config.yaml
d_shared_expert: 0
hidden_act: "squared_reglu"
routed_scale: 1.0
num_attention_heads: 4
num_key_value_heads: 2
head_dim: 32
norm_eps: 1e-05
positions: "rope"
attn_scale: 0.177
parallel_block: false
init_std_qkv: 0.045
train_tokens: 556900000
Below are experts of layer 4 (counted from 0) of a mixture-of-experts language model. Rows are named router (the router's row for the expert) and show model dimensions 0-127. Each number is 200 + 30 x the weight over its row's rms, rounded and kept within 0 to 999.
After each expert's rows: a language model's description of what the expert responds to. This comes from a sample of Wikipedia text that the model never trained on.

# expert 14
router,209,229,249,153,191,231,225,177,156,153,232,208,208,218,199,180,233,208,199,217,170,235,198,211,220,203,179,167,183,262,207,200,187,243,200,148,230,177,286,223,178,216,183,157,197,224,221,217,187,155,200,159,135,180,203,217,182,189,210,188,179,197,153,229,177,201,184,192,183,192,176,197,234,213,214,193,292,211,165,186,193,161,244,193,193,166,211,214,211,179,199,213,175,202,235,228,144,145,187,264,200,183,192,218,203,201,130,158,247,204,204,205,222,189,164,255,184,211,172,178,186,177,191,193,227,134,196,278
It responds to: Capitalized word starts in names, places and infobox lines (British, National, Royal, In, On), plus Leon pieces and line breaks in infoboxes.

# expert 13
router,205,200,251,198,204,183,216,225,216,244,167,207,222,256,236,100,190,224,224,266,206,187,252,184,207,206,172,186,179,214,236,210,202,163,176,236,201,123,142,177,192,220,212,179,180,203,165,168,220,186,220,185,262,172,179,216,218,224,176,165,194,194,180,220,220,153,206,208,224,255,180,203,201,229,263,210,157,198,227,175,250,209,223,182,204,206,146,180,186,240,155,195,177,192,195,178,206,239,185,138,204,203,201,176,204,204,186,212,127,197,221,205,178,181,236,219,183,209,204,153,198,213,145,147,171,190,258,191
It responds to: Pipe separators closing table cells in track and results lists, and pieces following Ch or ch, such as ch-ak-a, ch-ok-e.

# expert 12
router,172,198,213,204,187,204,195,283,245,228,233,230,174,231,215,187,146,220,210,193,206,193,176,181,138,201,175,216,227,196,193,173,209,180,216,207,164,190,165,224,245,153,170,257,165,182,226,231,164,201,162,192,188,224,178,228,234,210,174,186,201,197,223,234,252,191,166,261,218,254,234,181,230,241,149,238,210,149,198,191,200,274,184,214,150,213,194,208,243,203,229,198,185,217,163,182,144,197,210,169,171,236,156,195,230,189,196,234,134,176,191,234,202,191,187,237,219,217,193,190,165,229,170,256,170,249,173,230
It responds to: The articles and possessives the, a, his, their, its before nouns, plus word-middle pieces after sw, as in swallow, sworn.

# expert 1
router,220,178,200,224,184,178,235,157,177,203,141,144,212,173,195,199,212,173,180,178,217,185,226,241,198,240,203,191,195,182,205,208,188,187,226,194,237,279,232,134,181,171,246,234,235,164,208,187,228,198,221,170,227,179,194,184,161,222,209,143,229,190,190,161,157,207,188,178,209,150,193,185,154,195,237,232,172,217,205,197,164,172,211,262,272,161,177,228,148,213,217,226,201,201,171,203,192,189,196,184,205,190,209,188,209,225,237,212,202,237,182,164,169,218,177,155,201,159,195,249,121,215,255,220,208,258,132,179
It responds to: Inner or final word pieces of longer words and year digits, such as extrac-ur-ricular, Cauc-as-us, sarc-as-m, Adv-is-er, 995.

# expert 4
router,171,182,230,193,223,217,194,201,192,175,179,274,217,218,193,236,176,248,158,195,203,245,172,199,159,218,233,204,224,171,194,158,132,224,149,185,244,168,175,206,172,243,191,156,190,178,250,245,246,214,206,143,220,168,197,211,237,229,217,206,182,197,216,187,245,198,204,174,191,185,196,194,149,242,189,189,166,172,190,242,191,134,216,135,172,236,201,213,227,155,229,161,236,250,170,204,183,222,207,252,165,190,203,230,208,198,178,203,248,225,227,214,211,214,205,220,190,211,174,203,235,237,180,218,212,173,279,259
It responds to: Digits in figures, years and table cells (33,363, 2008, °), and the second syllable after p or W, as in pro, premiered, Wrocław.

# expert 3
router,201,218,177,246,241,225,268,207,241,208,156,212,188,214,221,152,224,129,168,201,195,218,175,198,277,170,163,211,187,192,175,224,152,173,158,245,205,188,218,244,240,242,197,194,237,241,168,247,241,266,185,175,208,155,210,222,250,163,190,252,201,205,204,149,215,178,174,212,194,196,161,169,190,173,175,163,158,177,226,190,244,158,189,183,189,217,205,211,232,185,186,216,183,220,190,232,224,210,175,203,207,197,201,137,232,211,213,196,192,208,190,207,206,167,183,203,223,226,235,188,220,160,197,178,147,114,230,188
It responds to: First token of a new line, heading, list item or sentence: paragraph breaks, table pipes, ==, The, He, capital first pieces.

# expert 9
router,209,132,242,185,173,170,190,180,172,239,164,223,192,162,185,153,177,197,192,197,203,234,204,170,182,183,241,235,216,217,204,180,196,229,256,141,229,275,170,212,202,160,224,217,229,185,241,181,141,226,196,185,171,231,202,240,168,226,205,164,209,216,175,190,156,224,261,196,170,155,247,248,233,186,174,211,168,220,174,156,168,200,229,131,183,204,210,247,174,171,235,202,175,208,251,161,187,227,170,189,196,258,211,237,134,218,230,165,213,226,165,195,218,202,196,210,196,198,209,192,223,200,192,204,182,201,226,265
It responds to: Short consonant-heavy pieces inside words, such as boy-c-ott, Vir-gin-ia, pist-ol, mead-ow, plus lish, develop, ball.

# expert 10
router,225,204,183,135,183,172,169,218,171,168,235,166,214,237,162,249,204,238,191,168,204,233,253,208,229,174,215,239,223,237,129,176,186,217,208,208,159,122,238,190,201,242,202,154,148,165,183,192,188,206,209,156,175,200,221,185,185,195,188,225,224,226,195,215,186,170,183,132,183,243,214,199,188,182,188,258,236,212,208,217,208,235,216,154,251,221,188,203,201,182,173,148,191,143,230,166,153,218,184,169,141,191,226,249,202,206,177,210,193,175,195,256,198,194,229,193,192,230,185,165,204,183,166,191,247,252,171,167
It responds to: Word-start prefix pieces of Latinate words, such as ent, ext, rem, ret, dist, cont, app, plus é in Québec.

# expert 2
router,169,223,193,140,256,180,266,157,199,207,169,203,210,182,239,210,182,210,207,196,189,181,183,192,188,204,189,169,220,183,204,205,211,166,160,233,242,231,240,193,237,216,220,195,203,238,217,201,218,182,178,223,194,165,186,226,244,240,209,256,203,147,190,209,242,210,198,177,169,198,191,141,194,188,190,189,192,186,222,223,267,159,150,188,225,208,176,105,242,204,173,174,212,168,174,229,167,134,234,149,194,226,191,187,166,183,219,212,251,269,142,181,176,156,183,208,235,236,209,200,213,156,190,172,228,153,195,200
It responds to: Word pieces in Latin species names and taxonomy lists (leptopus, thalloidea), plus commas, line breaks and hyphens in lists and tables.

# expert 8
router,230,260,185,229,175,222,246,214,232,201,183,178,170,175,264,192,228,197,189,175,170,183,213,149,253,268,253,197,212,185,215,177,229,181,173,194,205,189,171,219,190,256,209,231,155,243,186,217,193,193,183,153,198,164,235,183,193,196,172,224,159,160,172,197,211,143,221,234,170,236,233,192,165,183,197,189,195,149,135,198,214,174,161,214,224,201,224,232,187,195,163,251,196,208,144,176,229,206,236,186,258,197,219,234,276,160,169,205,215,181,183,231,215,204,239,206,185,210,178,198,203,223,219,127,164,179,185,163
It responds to: Prepositions and linking words after a verb or comma, such as in, by, with, from, during, notably as in coming on as substitute.

# expert 6
router,173,173,180,267,196,196,179,243,224,218,206,173,193,224,177,181,223,221,211,164,230,190,196,175,192,206,180,201,177,205,252,267,199,192,233,180,195,236,203,256,220,163,215,231,205,255,238,197,155,230,207,244,202,230,207,192,194,155,191,253,216,241,227,191,248,243,199,196,235,190,199,269,219,183,149,224,178,197,206,202,177,176,175,276,169,147,209,177,153,228,224,193,210,253,165,244,268,177,203,216,218,207,258,182,188,200,223,174,189,180,157,198,191,196,203,180,240,206,265,220,243,208,196,228,239,232,170,160
It responds to: Middle pieces in compound place names and words (Jacksboro, Martinsburg, Jagersfontein), plus number pieces like 97 and political words like Democrat.

# expert 7
router,204,212,215,248,210,214,165,168,235,238,209,188,202,160,226,231,142,197,191,171,200,172,154,170,229,154,151,202,234,154,169,250,207,224,148,193,165,189,141,206,208,177,197,244,197,190,148,221,204,268,182,229,188,251,196,172,185,173,191,226,224,156,190,244,198,209,210,228,218,211,211,232,226,170,210,171,163,211,219,207,233,258,214,173,183,167,240,152,227,201,244,252,198,166,227,173,242,222,219,182,210,187,196,181,151,181,205,202,148,181,205,218,225,248,211,180,160,131,199,165,206,157,187,184,157,147,189,217
It responds to: Verb and adverb endings and function words in running prose, such as consum-ing, abrupt-ly, guess-ed, used, of, than, However.

# expert 11
router,227,194,160,191,198,206,180,206,143,241,266,169,208,212,208,212,196,201,218,223,164,179,196,224,202,155,207,191,161,220,223,244,219,234,246,216,226,176,190,155,163,199,213,187,216,208,142,139,222,162,217,239,174,208,216,200,197,201,208,197,158,210,157,169,179,240,213,186,200,142,167,186,250,216,205,193,237,215,260,176,185,191,221,239,182,235,234,162,250,232,147,199,198,162,195,245,225,158,174,254,212,229,185,226,216,210,233,225,142,209,277,174,198,176,147,201,173,192,172,211,175,187,231,258,227,206,152,175
It responds to: Final pieces of names and words before commas or colons, such as Syn-ony-ms, Lyn-ne, Gen-re, alliance, plus sentence-final periods.

# expert 5
router,221,213,206,191,199,198,169,123,223,191,216,231,229,204,153,259,206,197,214,197,212,177,156,245,147,187,238,211,193,161,125,124,202,177,185,180,192,203,185,190,197,182,185,177,214,148,211,156,199,211,244,235,219,254,196,174,186,148,194,168,177,211,245,186,152,217,231,148,220,177,195,203,184,208,153,157,149,246,188,237,186,216,181,221,212,196,192,213,204,187,228,161,223,146,236,180,193,222,196,234,201,191,185,188,172,200,199,191,247,182,220,131,193,203,184,157,219,156,171,215,230,183,253,215,231,238,256,154
It responds to: Middle pieces of words after m or p stems, such as metam-or-phose, pip-el-ine, resent, resident, plus |---| table separator rows.

# expert 15
router,174,211,183,199,245,171,233,228,202,183,179,251,230,174,167,219,165,169,174,220,156,200,197,252,237,241,163,156,182,198,232,210,136,197,207,212,217,240,230,188,190,204,199,150,194,255,224,240,214,223,226,203,213,132,215,185,203,216,218,250,214,242,231,171,207,211,178,214,205,188,163,173,206,226,175,164,165,194,197,243,248,212,194,173,170,180,246,137,241,198,214,227,192,200,165,240,196,167,240,201,239,198,198,150,237,163,229,170,198,204,225,159,158,262,246,158,223,236,172,161,229,211,193,162,155,155,214,206
It responds to: Standalone space tokens after pipes, commas or semicolons in tables and coordinates, before numbers, such as | 5:45, 43°25′, plus ) and –.

# expert 0
router,169,208,157,173,178,203,212,242,187,127,215,174,214,186,204,186,265,166,226,198,208,205,230,215,185,203,180,185,184,216,258,173,246,181,210,241,162,209,191,198,193,218,190,153,218,180,159,169,208,126,167,273,230,145,151,199,196,242,203,201,201,198,246,185,238,182,189,250,221,217,183,147,200,186,273,208,270,198,193,190,189,190,201,197,178,226,183,207,192,240,179,211,210,250,199,235,231,163,217,203,208,131,213,159,246,208,179,219,235,149,205,245,177,199,242,223,210,242,220,212,200,230,216,199,173,223,186,151
It responds to: Capital initials and short word-start pieces in personal names and titles, such as J in Jr., Mrs, Mc, Br, gr.